config = dict(
    moe_layers=[0, 1, 2, 3, 4, 5, 6, 7],
    norm_eps=1e-05,
    positions='rope',
    qk_norm=False,
    init_std_qkv=0.0281,
    init_std_up=0.0281,
    init_std_down=0.0,
    beta1=0.9,
    lr_head=0.00731,
    decay_shape='linear',
    max_seq_len=512,
    dataset='wikipedia_en',
)
Below are experts of layer 5 (counted from 0) of a mixture-of-experts language model. Rows are named router (the router's row for the expert), gate (a neuron's input weights, with its number), up (a neuron's input weights, with its number) and show model dimensions 0-223. Each number is 50 + 10 x the weight over its row's rms, rounded and kept within 0 to 99.
Before each expert's rows: "comes after" lists some tokens at least twice as common just before its tokens as in all text. This comes from a sample of Wikipedia text that the model never trained on. Tokens count by the router's weight.

# expert 20
comes after: ",", " and", " as", " due", " well", " with"
router:66 65 50 47 36 39 46 41 35 46 62 73 65 33 41 48 64 54 54 56 50 23 53 53 50 56 38 66 63 36 50 40 42 58 46 62 34 44 66 54 48 42 59 70 56 30 51 57 50 48 26 33 58 59 33 51 50 42 50 51 58 38 55 57 51 54 63 64 34 26 64 40 57 62 44 61 68 49 40 55 46 44 56 56 55 44 45 50 45 28 64 51 65 51 46 57 37 42 44 61 45 46 44 50 47 64 57 55 40 65 45 54 47 51 45 62 54 46 32 43 56 40 48 67 62 72 60 47 56 44 55 50 42 56 55 30 44 38 54 64 32 62 40 47 54 60 48 56 63 58 47 62 54 49 46 59 58 43 35 57 47 55 71 38 50 68 40 62 50 52 34 43 37 45 43 59 54 49 37 51 53 46 53 52 38 60 59 61 52 37 43 45 49 50 67 38 49 54 36 62 42 47 59 55 46 49 37 54 56 54 52 59 28 42 56 26 44 48 49 52 55 41 36 53
gate1:41 61 59 39 37 61 61 60 53 52 34 41 40 48 37 57 56 52 61 36 38 71 41 50 38 53 34 43 43 53 51 49 25 41 37 53 37 25 44 59 48 50 64 46 35 47 52 44 40 47 40 50 53 61 58 49 49 31 73 40 61 51 47 38 66 49 43 65 52 39 50 43 60 51 51 48 64 47 50 55 57 54 37 60 48 55 47 31 46 56 42 58 43 41 54 49 53 48 59 46 50 48 67 51 27 54 57 42 52 51 41 55 50 52 46 52 50 55 49 45 41 43 59 37 28 64 46 59 47 41 55 48 52 72 56 44 51 37 24 55 45 53 49 64 50 52 43 65 48 38 59 48 57 40 33 39 43 30 41 29 55 55 49 35 60 68 55 71 66 46 67 65 32 49 57 38 47 20 63 60 54 40 43 37 60 62 55 54 42 40 30 54 36 52 53 66 49 47 38 54 51 31 45 52 31 60 50 30 54 49 47 52 47 52 48 46 48 56 51 56 65 47 49 54
up1:40 53 47 43 37 46 66 51 48 47 54 57 49 40 62 55 70 71 55 52 55 61 59 42 28 35 57 63 32 37 52 50 46 49 46 51 49 25 55 54 47 50 67 62 51 47 70 45 63 46 54 40 49 58 56 53 70 32 59 59 58 43 33 40 56 61 47 57 46 50 50 42 48 69 57 52 59 47 50 62 48 47 36 51 47 47 56 44 62 47 60 51 43 60 53 50 35 48 83 57 37 37 45 51 50 61 42 62 41 31 64 54 56 45 44 64 46 63 49 40 50 44 63 32 43 60 37 42 50 54 47 41 43 62 50 49 61 37 28 27 53 46 50 54 41 52 49 57 36 49 67 42 54 27 48 59 42 61 45 32 39 52 33 45 48 42 54 44 62 39 61 61 50 40 57 29 40 78 62 67 50 55 38 60 55 47 29 58 50 55 43 61 46 40 57 59 48 26 43 48 39 49 57 58 58 49 61 41 37 51 49 61 49 56 64 50 55 47 49 48 58 47 44 58
gate2:57 49 41 55 48 57 69 49 37 35 60 38 54 48 52 59 55 47 53 44 67 38 52 52 44 34 55 52 60 34 48 48 50 41 51 56 43 64 61 59 61 36 35 41 37 54 54 44 61 51 57 49 79 56 45 55 57 48 50 56 64 58 45 51 59 63 55 46 57 45 65 31 41 52 47 56 35 63 50 54 34 54 33 47 46 42 66 57 41 50 58 42 38 39 63 42 54 66 45 42 52 40 44 50 50 70 27 53 71 62 24 28 54 52 44 55 56 51 52 29 61 52 55 41 57 66 54 48 47 49 80 66 49 50 48 45 72 48 49 40 61 56 57 58 52 50 32 48 33 55 65 61 60 52 57 45 60 42 28 48 40 58 50 48 66 44 36 54 65 50 47 44 67 51 54 53 27 33 59 28 54 62 50 35 36 63 49 58 35 36 54 52 56 54 55 57 61 62 41 52 43 50 46 49 41 53 60 56 56 47 45 53 51 43 34 43 57 57 46 44 50 56 51 31
up2:55 37 53 38 51 45 24 49 51 56 51 64 39 47 57 49 48 59 41 60 54 63 60 40 50 39 48 52 43 59 46 51 40 34 41 37 53 61 74 52 54 31 37 58 64 47 63 49 57 50 32 46 51 47 56 58 53 32 44 49 53 58 33 44 66 52 57 52 47 34 62 54 62 48 52 46 58 46 43 67 37 50 34 42 48 48 47 56 45 50 54 44 26 43 50 73 70 41 49 52 56 46 66 50 30 60 42 49 46 46 76 31 45 49 46 52 51 40 49 46 42 53 57 30 37 56 37 64 48 32 57 51 53 43 57 35 48 32 43 56 54 48 57 40 46 47 38 58 43 60 48 55 36 60 60 57 38 54 37 45 46 53 20 50 42 70 57 67 46 54 64 64 53 43 69 40 40 50 58 45 66 48 45 44 57 46 43 68 65 54 38 53 55 45 55 36 49 45 53 35 42 61 47 61 61 54 60 39 60 55 61 62 62 56 39 40 59 74 34 51 56 55 47 37
gate3:43 54 59 51 55 67 42 48 49 46 53 60 47 45 58 48 47 52 63 55 55 42 43 55 56 60 37 48 40 59 43 37 52 48 50 55 61 60 54 40 53 64 49 48 68 61 41 30 38 37 51 36 12 50 67 61 48 35 40 68 48 59 67 49 44 28 56 45 50 58 52 42 49 57 49 49 40 55 64 49 41 47 55 43 40 44 61 31 60 49 50 47 55 50 35 42 40 54 56 58 51 74 39 39 32 45 71 36 63 60 35 56 46 48 42 45 54 52 51 49 42 50 38 43 42 51 59 33 49 52 36 47 47 63 48 35 46 57 20 54 54 62 60 38 55 53 46 63 43 48 41 41 52 34 40 63 58 62 58 32 41 47 44 52 60 30 45 58 42 36 34 69 49 56 32 70 57 57 48 42 38 56 56 68 44 50 37 67 35 43 53 58 48 54 46 66 50 59 43 45 55 54 48 43 35 39 52 23 43 60 38 52 41 46 54 50 50 64 60 40 58 47 46 53
up3:63 52 53 58 29 76 44 70 50 43 45 62 63 48 67 43 50 48 49 47 49 41 68 60 59 49 72 58 56 39 45 42 49 52 60 62 44 38 43 47 41 57 40 43 55 40 45 62 62 50 59 46 43 27 58 44 52 56 52 59 50 28 49 51 45 49 49 49 47 37 47 57 43 68 88 58 44 51 34 59 50 55 54 45 59 49 73 53 48 37 30 45 47 48 45 52 43 45 57 44 48 34 41 55 55 50 58 43 57 35 47 64 53 42 45 55 48 57 76 47 30 49 47 57 39 49 47 58 53 70 34 51 63 44 44 38 61 53 53 53 43 33 48 37 50 55 57 47 39 45 53 38 38 48 45 48 53 42 75 63 46 39 52 58 50 29 55 26 54 45 64 46 71 49 70 52 37 64 55 40 62 70 54 60 28 53 38 48 55 57 53 53 46 55 48 37 59 37 45 52 51 47 50 58 44 43 55 55 55 49 39 66 41 50 57 48 35 43 53 64 57 49 33 47
gate4:55 60 58 55 54 54 59 52 65 48 59 32 54 54 47 55 53 44 46 47 52 53 39 35 53 34 40 43 50 53 33 34 45 44 39 43 46 35 51 49 56 44 48 46 44 57 44 50 34 52 44 65 68 34 52 63 30 31 58 52 58 51 50 53 70 49 33 49 44 64 50 46 57 49 40 58 55 56 73 68 52 47 41 60 57 49 47 51 53 47 54 45 35 49 60 65 55 56 29 40 47 39 57 60 52 75 52 61 66 42 71 58 42 45 42 54 40 62 51 51 47 58 49 42 42 62 42 50 57 53 37 58 49 48 47 43 57 37 50 40 55 46 66 46 53 44 37 38 35 36 51 52 59 52 41 41 58 60 50 64 75 52 64 58 60 61 30 46 63 60 38 46 56 59 44 67 40 39 49 41 37 58 62 63 42 54 53 60 55 63 69 68 52 55 57 46 63 35 39 43 56 45 52 86 59 61 58 55 59 58 54 49 41 26 42 47 45 25 52 37 43 49 34 54
up4:49 40 51 48 52 56 72 43 44 44 49 24 52 55 42 50 53 42 63 49 48 29 41 23 39 26 43 44 67 49 56 49 47 65 53 69 32 35 50 48 35 45 52 46 45 53 31 55 45 50 54 48 65 31 48 54 35 51 44 35 63 54 65 57 50 54 52 31 40 63 63 56 43 64 46 51 61 64 67 52 44 47 21 54 33 50 47 38 38 37 29 56 41 56 58 48 41 43 49 65 38 56 54 54 57 63 54 59 48 55 57 46 50 51 37 42 37 46 44 61 51 71 40 54 46 58 39 58 51 47 54 43 67 54 57 54 61 61 57 45 37 53 61 44 49 53 50 46 45 54 42 65 49 60 43 31 45 52 45 47 68 50 63 58 46 42 34 66 60 44 26 59 45 41 50 47 60 45 43 48 44 59 58 67 62 50 54 57 27 57 67 50 47 63 54 38 66 58 46 67 57 48 39 66 50 39 50 60 57 51 55 50 59 41 60 47 45 54 45 49 51 50 51 74
gate5:54 58 39 53 42 42 50 50 44 56 49 48 68 42 41 59 51 68 52 42 38 59 50 42 44 47 38 59 55 48 44 44 56 61 38 58 45 39 52 54 45 50 67 41 42 44 38 58 60 48 32 42 61 41 30 43 54 34 63 60 37 42 37 58 48 39 52 65 41 64 60 48 54 59 69 63 56 44 48 34 61 60 48 56 48 55 51 59 39 29 68 40 40 40 47 50 56 42 38 60 42 61 21 59 62 47 44 66 46 42 59 35 53 49 60 51 65 46 42 42 46 47 54 52 55 59 48 47 52 39 59 54 56 52 48 37 54 32 62 60 52 40 51 67 42 52 50 54 30 62 75 46 50 60 48 56 53 43 43 44 50 68 62 40 64 65 43 60 65 66 49 55 52 56 56 64 59 53 54 23 55 57 63 60 40 61 47 63 47 28 38 64 43 37 33 54 72 44 65 43 39 50 46 51 52 40 38 51 53 45 57 70 36 48 62 41 75 51 47 46 39 56 38 47
up5:56 50 63 50 52 54 62 41 56 40 24 41 52 51 57 42 63 56 38 59 47 60 57 55 52 73 42 48 42 59 36 57 55 49 41 32 31 28 23 47 41 39 59 40 38 42 46 44 50 41 40 50 63 33 53 56 45 42 39 47 51 49 64 65 42 61 52 44 43 32 47 47 55 56 27 57 42 59 42 44 66 56 59 44 47 53 47 63 40 55 72 41 47 55 42 38 51 36 38 72 64 59 41 47 57 57 49 40 39 38 16 65 55 50 41 51 40 48 47 55 55 53 40 55 53 57 61 40 55 48 37 58 59 52 71 48 51 64 44 45 48 62 57 48 45 54 53 48 51 54 47 62 29 43 63 52 54 75 56 51 60 39 60 49 42 59 45 18 60 49 61 49 43 36 47 46 62 47 42 64 55 58 58 41 49 51 44 48 48 53 29 55 51 52 55 46 58 63 60 49 58 60 37 56 42 77 53 51 47 49 42 51 48 54 36 32 59 36 59 45 57 41 48 58
gate6:71 53 41 58 47 52 57 48 43 46 51 53 49 46 42 47 34 49 55 48 51 57 47 61 50 41 44 51 42 70 47 46 44 38 72 53 40 50 63 67 52 50 54 47 56 47 60 42 42 39 40 44 51 51 51 51 44 42 56 54 54 42 39 60 47 58 61 56 34 43 68 50 42 72 43 48 54 57 42 42 55 54 59 63 49 38 74 69 48 35 39 44 52 60 34 41 46 55 49 62 40 73 49 50 20 40 39 52 61 38 41 48 53 52 42 43 42 55 44 32 45 27 37 54 39 56 55 51 52 48 54 57 56 55 43 35 50 39 28 48 39 52 57 37 35 44 51 45 50 41 50 43 39 53 64 50 50 51 49 28 56 52 58 53 54 43 32 51 48 57 38 64 61 30 22 50 60 54 47 50 52 52 63 61 43 54 35 56 57 49 36 67 65 51 60 51 53 49 38 47 48 60 42 84 52 61 67 34 69 58 55 55 71 53 61 63 65 38 44 49 41 47 36 67
up6:53 59 47 50 51 57 64 67 48 51 57 43 50 41 31 48 42 43 34 49 53 46 47 52 46 33 51 51 45 62 49 55 46 48 71 40 37 52 59 68 51 63 42 52 63 40 71 39 48 52 42 48 63 60 56 43 45 43 45 51 54 46 43 58 55 64 57 48 50 46 65 48 51 64 29 43 53 46 61 21 61 52 65 56 37 36 56 54 39 39 59 34 65 78 45 52 47 56 43 49 42 58 55 57 54 45 47 57 65 47 63 50 54 55 34 59 50 64 33 22 56 35 55 63 55 49 51 53 50 51 67 53 65 40 29 33 52 53 42 33 38 51 52 42 45 41 52 50 47 42 51 36 57 61 55 55 46 59 34 37 62 71 51 50 42 29 37 54 54 52 43 62 44 33 43 52 57 60 50 56 58 34 58 62 37 60 35 41 54 44 50 49 42 51 60 49 28 48 37 43 55 44 49 60 56 65 57 47 65 54 68 48 57 59 57 61 30 26 45 50 43 39 40 60
gate7:47 40 42 55 47 47 49 53 52 61 61 55 50 42 58 33 49 38 56 57 51 51 39 50 54 29 65 55 56 54 48 31 47 57 44 48 40 19 46 41 33 64 71 41 46 45 59 33 44 40 43 28 62 37 41 45 42 60 51 54 36 53 56 55 61 51 48 57 44 44 67 66 67 35 54 42 53 36 46 61 52 52 45 50 67 50 53 47 51 47 38 43 60 52 60 39 47 42 63 58 74 35 49 42 63 70 53 44 29 27 56 50 51 42 52 49 52 58 64 46 47 49 48 62 38 51 45 44 50 35 44 40 67 49 56 50 47 40 68 56 47 34 44 54 48 48 45 56 58 60 53 38 33 55 52 38 40 57 43 62 53 55 49 57 50 56 66 72 47 45 50 51 34 43 44 48 62 31 61 51 68 64 77 67 47 53 54 49 58 42 61 64 42 52 54 51 45 51 53 46 34 63 45 38 43 39 41 40 44 37 36 77 48 48 60 35 66 38 50 49 58 41 53 57
up7:66 49 53 70 60 53 56 40 38 59 40 59 40 44 40 51 70 49 58 62 50 40 50 60 46 36 66 53 45 55 34 37 55 52 55 48 37 33 49 52 46 48 81 54 58 50 47 32 49 46 31 44 48 37 38 48 56 62 57 55 48 38 43 54 55 58 60 57 42 58 43 50 67 52 34 56 57 45 47 61 43 35 46 54 58 45 61 55 46 23 56 42 57 65 58 48 51 50 34 63 54 50 45 41 50 64 58 53 55 38 51 39 47 41 33 60 58 47 35 50 56 30 40 58 46 53 51 45 54 34 42 48 50 56 45 68 47 49 56 47 47 37 64 44 50 42 39 58 59 58 61 34 57 50 45 49 55 82 48 56 48 50 58 59 48 44 59 77 40 52 32 41 24 43 36 54 71 43 41 47 43 69 47 61 45 42 39 59 59 29 49 65 43 45 46 48 46 41 46 54 57 56 46 26 49 44 54 38 62 35 47 59 60 37 59 46 67 40 35 53 55 40 51 39
gate8:70 41 39 66 45 44 40 59 53 52 47 48 68 39 53 47 32 33 56 46 59 41 37 61 52 67 63 48 69 55 45 62 45 45 67 70 64 42 33 46 69 44 41 56 46 68 49 53 51 56 50 27 48 53 39 61 39 45 34 52 48 53 63 53 67 39 47 42 46 63 55 57 48 43 53 45 55 52 45 60 61 51 58 53 57 48 68 59 40 43 52 48 35 36 58 32 61 58 62 67 55 35 75 65 47 47 53 37 63 46 41 38 50 48 49 54 42 67 52 44 35 35 46 52 64 50 59 30 55 43 60 41 50 45 54 49 48 42 43 66 57 51 42 37 26 62 41 48 64 50 52 45 31 44 65 37 54 49 50 58 50 46 56 55 52 46 40 31 48 48 35 36 59 48 61 43 41 42 56 41 26 51 60 59 35 57 41 52 57 45 54 49 55 57 51 52 67 63 61 62 57 51 54 58 42 29 44 56 58 50 34 44 41 57 64 53 30 44 58 54 54 37 44 38
up8:34 57 36 41 49 21 59 56 38 49 45 41 53 37 46 48 41 39 61 55 57 50 38 52 55 57 53 59 63 39 34 33 37 60 77 50 59 49 54 47 54 57 63 41 26 53 56 50 62 51 49 48 60 41 53 51 44 48 21 43 46 45 52 60 50 71 52 37 65 77 34 57 57 56 53 51 52 49 45 45 56 37 46 56 48 50 49 50 40 50 56 48 51 40 50 54 50 52 44 55 61 45 52 42 46 58 34 62 67 73 46 42 51 44 50 63 47 69 39 51 58 45 45 62 43 55 56 51 43 50 61 45 57 63 56 59 46 36 42 38 56 53 36 43 27 50 45 46 58 63 71 55 41 51 71 50 55 48 15 63 58 48 35 46 54 49 54 33 51 53 47 63 76 46 49 48 51 37 59 47 72 46 50 25 54 54 38 44 60 63 56 44 44 46 43 41 56 59 64 56 42 52 52 46 38 48 63 52 69 45 61 55 40 56 38 45 38 51 44 55 33 49 49 51
gate9:51 49 61 36 57 42 56 42 52 50 53 52 51 61 26 41 65 63 41 39 58 57 46 24 58 60 62 42 48 41 66 64 37 47 52 44 60 42 70 43 50 36 50 48 50 66 46 45 48 41 54 59 54 59 24 72 43 47 36 46 51 47 53 33 43 52 36 46 60 65 47 68 56 40 57 51 64 61 57 41 56 34 56 47 46 48 54 43 46 64 66 46 51 59 49 28 52 48 67 64 50 56 58 36 36 50 53 37 68 63 54 50 43 53 60 50 53 42 41 29 61 41 54 42 51 54 56 49 53 35 68 43 49 50 49 59 30 50 46 49 53 55 53 53 50 51 45 63 59 51 58 72 45 62 40 35 44 53 35 25 68 52 45 60 54 41 46 50 45 52 57 45 52 54 48 55 53 65 39 67 45 37 31 48 47 74 59 66 36 67 48 43 55 59 52 47 55 50 41 36 46 54 38 62 38 60 55 65 75 68 64 46 50 46 49 59 46 59 49 34 50 47 50 41
up9:49 38 44 70 51 58 44 50 50 48 61 47 42 51 73 53 38 42 65 54 48 56 50 81 51 28 55 49 60 50 29 58 51 62 43 49 42 47 53 50 44 66 72 32 55 39 66 61 49 51 45 21 49 30 69 32 42 70 63 45 55 54 48 69 51 63 62 57 44 50 45 30 56 52 39 44 50 43 43 60 50 53 35 55 60 50 50 63 58 48 50 47 65 46 47 35 53 55 45 42 52 46 56 66 81 63 46 45 33 51 50 42 51 49 51 38 46 53 54 54 41 37 45 52 47 41 58 49 52 58 44 47 56 57 54 53 61 63 69 47 51 44 53 43 58 53 53 48 45 50 54 48 47 34 52 54 43 52 58 52 32 37 64 49 33 50 52 54 51 50 36 47 32 52 32 70 57 45 56 37 63 55 68 60 50 32 52 34 39 31 49 56 47 46 46 51 46 51 57 45 46 46 53 46 63 53 36 49 20 33 34 63 43 52 65 43 58 44 51 62 49 46 45 56
gate10:34 46 40 51 56 57 56 39 44 37 23 48 36 56 76 46 56 50 43 39 49 59 37 53 56 50 40 38 39 40 45 61 52 22 50 44 41 46 54 41 34 60 49 47 16 52 63 63 38 35 42 46 58 51 46 65 48 39 76 46 62 34 51 53 60 44 51 52 57 52 46 58 51 53 56 57 42 56 64 66 57 54 42 38 63 48 47 38 64 39 63 52 48 52 42 61 32 50 40 37 51 29 58 48 56 37 55 50 49 62 48 48 35 60 65 59 51 71 50 50 71 58 54 55 56 50 61 73 56 58 63 42 36 38 56 55 58 46 68 30 55 46 47 54 51 56 70 54 60 42 44 41 51 43 55 46 49 50 43 57 39 47 45 59 62 52 38 67 50 45 56 56 55 46 39 46 39 61 55 51 43 45 34 27 46 52 70 43 56 38 42 42 61 49 66 61 53 48 53 47 63 50 40 45 33 39 51 64 51 43 48 44 54 53 50 65 47 40 60 43 58 38 58 46
up10:53 54 47 62 34 41 58 53 57 68 53 40 40 50 57 45 33 39 49 52 51 48 47 58 46 42 78 42 69 43 49 57 32 38 67 57 42 54 56 44 59 67 60 44 53 41 43 51 43 47 49 44 45 29 55 43 51 51 51 40 45 60 49 40 51 53 51 53 40 45 46 48 59 44 47 37 76 42 61 52 60 42 51 53 48 58 56 79 52 53 40 40 46 49 50 43 60 43 46 52 52 35 64 53 41 49 54 56 54 42 58 57 46 44 38 51 53 55 54 48 42 43 53 38 36 44 49 41 59 48 68 48 77 44 53 49 49 42 36 64 44 54 52 50 71 46 40 49 38 49 50 35 23 45 47 39 48 54 53 45 55 50 31 58 44 42 87 50 58 43 48 73 44 34 66 33 42 31 51 56 54 65 71 60 41 45 46 55 27 71 56 68 53 58 53 38 49 45 44 58 57 49 49 45 34 41 42 28 66 50 51 55 63 46 48 47 54 58 35 54 64 44 35 47
gate11:38 63 45 57 59 34 47 59 55 45 38 45 79 43 55 53 44 66 62 33 43 39 58 59 44 63 49 47 50 37 58 41 21 49 53 66 60 51 46 65 54 51 39 43 50 45 33 49 40 49 60 41 40 59 54 38 59 40 40 45 24 53 54 40 43 65 54 35 58 62 47 46 42 46 54 68 62 37 65 61 53 56 50 41 54 41 57 58 62 47 51 69 61 32 57 47 27 53 45 44 46 46 42 50 40 34 54 73 66 50 51 59 54 65 54 50 46 56 51 32 35 41 67 38 66 60 54 48 58 45 48 60 54 49 73 49 51 55 38 49 46 35 40 39 61 54 42 56 54 67 50 43 59 38 37 67 54 37 50 43 56 53 60 41 63 31 33 50 57 50 47 59 56 56 48 46 47 42 54 59 35 40 61 35 62 55 46 45 51 45 54 48 39 43 55 55 50 56 47 35 45 32 55 47 62 41 59 54 44 58 28 44 61 65 63 50 40 58 48 51 47 49 69 37
up11:49 45 41 64 50 59 67 56 58 54 39 61 47 64 53 61 47 51 36 50 38 61 35 46 68 54 61 45 50 54 52 45 58 43 63 43 48 62 49 43 50 49 54 51 58 53 64 47 61 40 57 64 55 34 52 41 49 51 59 38 64 47 37 57 48 37 49 40 49 56 62 52 54 23 49 26 48 64 35 42 42 56 60 43 37 40 47 50 57 36 42 54 33 66 49 45 58 51 40 53 60 64 60 56 48 59 50 43 66 72 41 42 45 53 32 30 51 43 51 52 60 60 29 56 40 55 46 40 45 50 49 50 41 73 45 45 54 47 55 55 56 57 55 42 47 54 54 54 53 46 52 50 44 69 65 31 44 36 48 40 46 45 57 62 51 71 69 36 45 51 48 42 59 74 48 53 66 47 41 66 55 61 62 53 39 65 34 68 37 47 46 60 37 55 49 54 55 56 31 52 50 50 44 49 60 61 71 50 50 58 80 36 33 46 28 49 72 49 45 47 53 41 55 53
gate12:53 53 45 38 49 51 63 68 55 41 45 48 53 46 56 64 43 54 26 44 39 57 46 55 52 52 68 55 46 34 46 28 59 44 33 57 52 62 46 53 50 47 55 55 62 53 68 72 44 46 40 39 57 45 42 43 23 69 62 46 58 62 34 49 51 59 53 47 58 63 54 34 48 59 46 42 37 49 51 48 43 57 57 52 42 39 56 46 39 47 62 49 39 62 45 48 40 40 49 60 55 40 51 52 61 62 55 57 41 61 49 55 54 47 63 44 47 53 51 35 39 39 51 68 56 75 51 35 46 40 79 64 39 59 35 67 40 68 44 61 42 56 54 61 43 51 50 42 44 48 67 56 65 41 54 43 47 27 32 40 52 54 47 41 49 51 41 57 45 42 56 51 42 62 37 57 45 16 26 57 66 64 43 57 45 50 53 58 39 49 59 29 60 49 56 50 46 41 63 55 43 38 40 58 48 58 63 45 66 42 59 56 51 61 69 43 59 35 45 49 50 51 44 51
up12:73 56 58 48 56 57 60 68 45 51 40 44 49 49 34 38 56 52 56 39 56 48 53 50 38 43 53 51 53 32 44 37 39 37 50 49 53 58 56 45 52 56 52 42 49 49 65 47 35 49 50 49 38 47 36 70 54 48 53 56 58 51 41 40 47 54 49 44 56 43 45 57 62 49 44 54 53 46 52 52 65 46 57 45 57 50 71 55 57 41 53 47 45 50 39 55 58 47 70 59 64 57 54 59 46 55 34 73 62 29 39 52 51 54 64 65 43 62 38 22 59 33 59 39 49 52 54 72 47 44 57 54 57 41 16 54 39 47 40 41 55 37 63 46 67 53 33 55 50 59 63 31 43 42 52 52 59 54 58 48 48 52 44 47 47 26 56 49 46 52 62 51 68 54 50 42 40 56 38 61 53 55 19 54 41 52 51 55 36 29 60 35 58 62 64 55 47 35 47 38 52 46 51 44 23 43 41 42 60 45 59 47 69 49 60 58 56 38 35 43 65 45 43 31
gate13:37 53 42 52 59 41 48 66 50 58 54 44 60 54 49 64 65 66 50 73 33 42 54 49 37 21 42 60 56 44 39 52 72 54 38 31 47 36 48 59 35 77 41 42 56 50 38 55 44 53 53 54 49 43 42 56 58 45 52 30 36 32 54 56 55 41 50 45 54 50 48 42 61 42 53 36 49 47 27 44 58 44 59 64 57 66 56 41 35 44 34 43 48 53 67 51 46 60 50 53 43 35 50 28 62 61 50 47 47 61 52 50 54 37 34 66 58 54 44 40 52 56 45 54 36 56 55 53 48 59 54 50 50 54 59 39 40 45 73 40 56 39 52 53 60 42 44 71 43 41 53 51 36 35 51 55 58 50 42 49 75 42 47 55 56 70 61 42 64 48 59 54 55 32 54 72 59 43 56 41 48 44 52 42 57 58 52 52 75 60 46 59 43 55 49 52 54 69 62 49 33 44 43 53 33 58 50 36 62 59 53 56 45 44 45 39 50 38 38 48 70 52 51 38
up13:36 49 41 44 51 56 63 59 52 41 59 62 52 57 49 55 47 42 44 50 24 36 51 49 42 50 50 61 50 54 43 57 49 46 47 35 37 56 44 68 45 57 37 43 45 61 25 73 40 66 45 60 38 40 53 56 42 63 48 43 59 34 62 50 54 50 58 41 54 44 54 55 55 51 53 56 49 51 46 61 43 50 61 63 47 51 39 51 45 70 33 55 44 40 46 36 41 52 67 29 54 61 40 57 40 48 55 38 21 42 36 41 44 57 66 64 60 73 55 48 42 53 57 40 50 44 65 56 54 58 38 57 50 51 42 36 50 53 59 51 31 45 54 50 52 42 47 72 36 33 58 56 62 47 54 53 56 32 49 56 60 39 57 51 56 67 38 21 53 45 72 48 61 44 37 62 56 59 45 39 59 56 47 44 48 47 52 41 55 57 41 56 45 55 43 61 50 64 58 48 60 56 26 72 30 37 60 51 61 65 40 44 51 56 45 54 36 47 48 65 66 44 37 51
gate14:48 42 64 60 46 52 51 48 62 49 48 31 46 52 80 45 62 53 59 49 43 50 68 49 69 40 42 46 36 43 51 45 53 49 32 38 59 55 53 43 57 49 53 35 37 50 41 52 39 43 40 50 49 40 69 34 44 35 57 54 54 52 39 53 60 31 35 60 52 51 42 52 49 40 36 63 46 58 58 66 46 62 52 41 71 51 65 46 47 35 69 45 45 40 41 68 46 38 29 27 52 25 54 71 60 46 43 45 51 53 55 32 42 46 50 45 51 38 48 56 54 60 60 52 58 40 53 56 55 45 45 48 49 50 35 46 53 49 49 33 58 62 53 61 51 55 65 48 49 56 40 55 43 36 63 52 55 74 60 44 41 50 52 46 62 55 30 44 50 47 62 33 42 46 58 43 39 51 56 55 36 53 53 45 27 49 50 44 39 31 43 54 63 52 23 74 56 46 52 61 57 60 47 66 72 65 56 48 53 49 52 56 43 45 52 38 50 34 61 39 42 50 65 43
up14:58 45 52 53 49 51 54 47 39 50 53 39 59 48 46 51 39 27 41 36 56 49 53 39 50 67 44 50 45 40 50 53 42 40 62 54 49 54 38 57 51 32 45 48 77 55 63 54 62 52 55 55 47 55 51 42 53 43 57 57 49 75 41 38 59 59 47 35 60 58 52 53 54 50 57 46 45 42 42 47 49 58 47 52 44 43 50 69 50 56 55 34 60 52 42 47 38 41 70 62 44 80 41 51 48 64 47 42 65 49 49 49 53 48 57 41 46 80 43 70 34 46 44 19 40 44 43 41 44 31 53 63 48 57 62 48 40 49 41 60 49 44 36 56 34 50 47 45 56 43 67 53 45 68 40 44 44 69 67 44 41 47 55 47 48 50 66 23 57 57 60 55 57 60 51 39 54 45 52 46 57 47 66 34 45 53 63 74 68 70 64 47 58 45 50 56 52 59 48 48 55 51 59 33 39 41 47 58 53 66 69 44 43 37 24 49 56 49 52 53 68 58 43 60
gate15:38 65 24 52 48 44 51 53 30 40 50 62 63 39 71 67 49 60 49 49 51 51 47 66 38 54 42 69 25 56 42 35 50 42 54 46 49 54 59 64 42 44 65 67 42 46 62 64 47 58 56 41 36 42 67 48 58 54 47 52 49 45 51 46 44 47 57 56 47 53 57 50 48 60 60 46 47 44 44 32 36 51 56 47 35 50 54 65 36 43 49 58 45 62 51 55 40 47 30 57 46 46 42 57 49 43 67 57 56 72 62 38 54 52 33 63 49 50 37 38 64 35 52 36 37 54 42 50 49 48 55 48 50 68 50 25 33 32 42 46 34 61 60 56 36 51 51 48 49 57 36 61 70 56 66 64 46 53 38 43 60 54 68 56 42 63 48 42 47 54 39 48 47 58 47 56 64 43 43 62 37 43 60 54 51 41 53 58 42 48 42 55 65 54 44 34 46 54 50 51 25 67 63 59 53 50 77 42 48 55 62 48 48 31 49 28 51 37 37 54 49 45 54 49
up15:56 72 37 43 56 51 37 55 48 50 47 52 56 59 55 51 55 42 56 55 37 47 33 50 40 56 37 40 49 53 52 46 56 47 40 53 52 54 44 45 52 62 47 70 40 38 39 49 35 63 65 50 47 67 43 44 50 58 42 47 38 49 77 37 38 63 56 49 48 47 59 54 65 39 77 57 37 43 25 52 51 50 47 54 63 49 36 47 39 62 47 73 48 25 53 46 42 52 39 45 59 33 49 59 45 46 67 65 45 53 20 49 48 60 51 59 54 52 59 43 38 50 50 67 55 58 40 54 51 63 56 48 55 60 64 46 51 44 64 70 36 46 49 55 49 52 43 58 52 47 32 70 42 56 59 61 40 32 37 60 57 64 56 35 55 68 44 53 52 54 54 38 43 64 41 45 52 34 53 56 36 54 79 48 66 51 58 49 52 49 53 61 30 48 48 36 48 66 40 53 51 72 49 55 62 62 54 54 39 48 66 45 41 38 42 53 40 54 42 60 52 51 62 42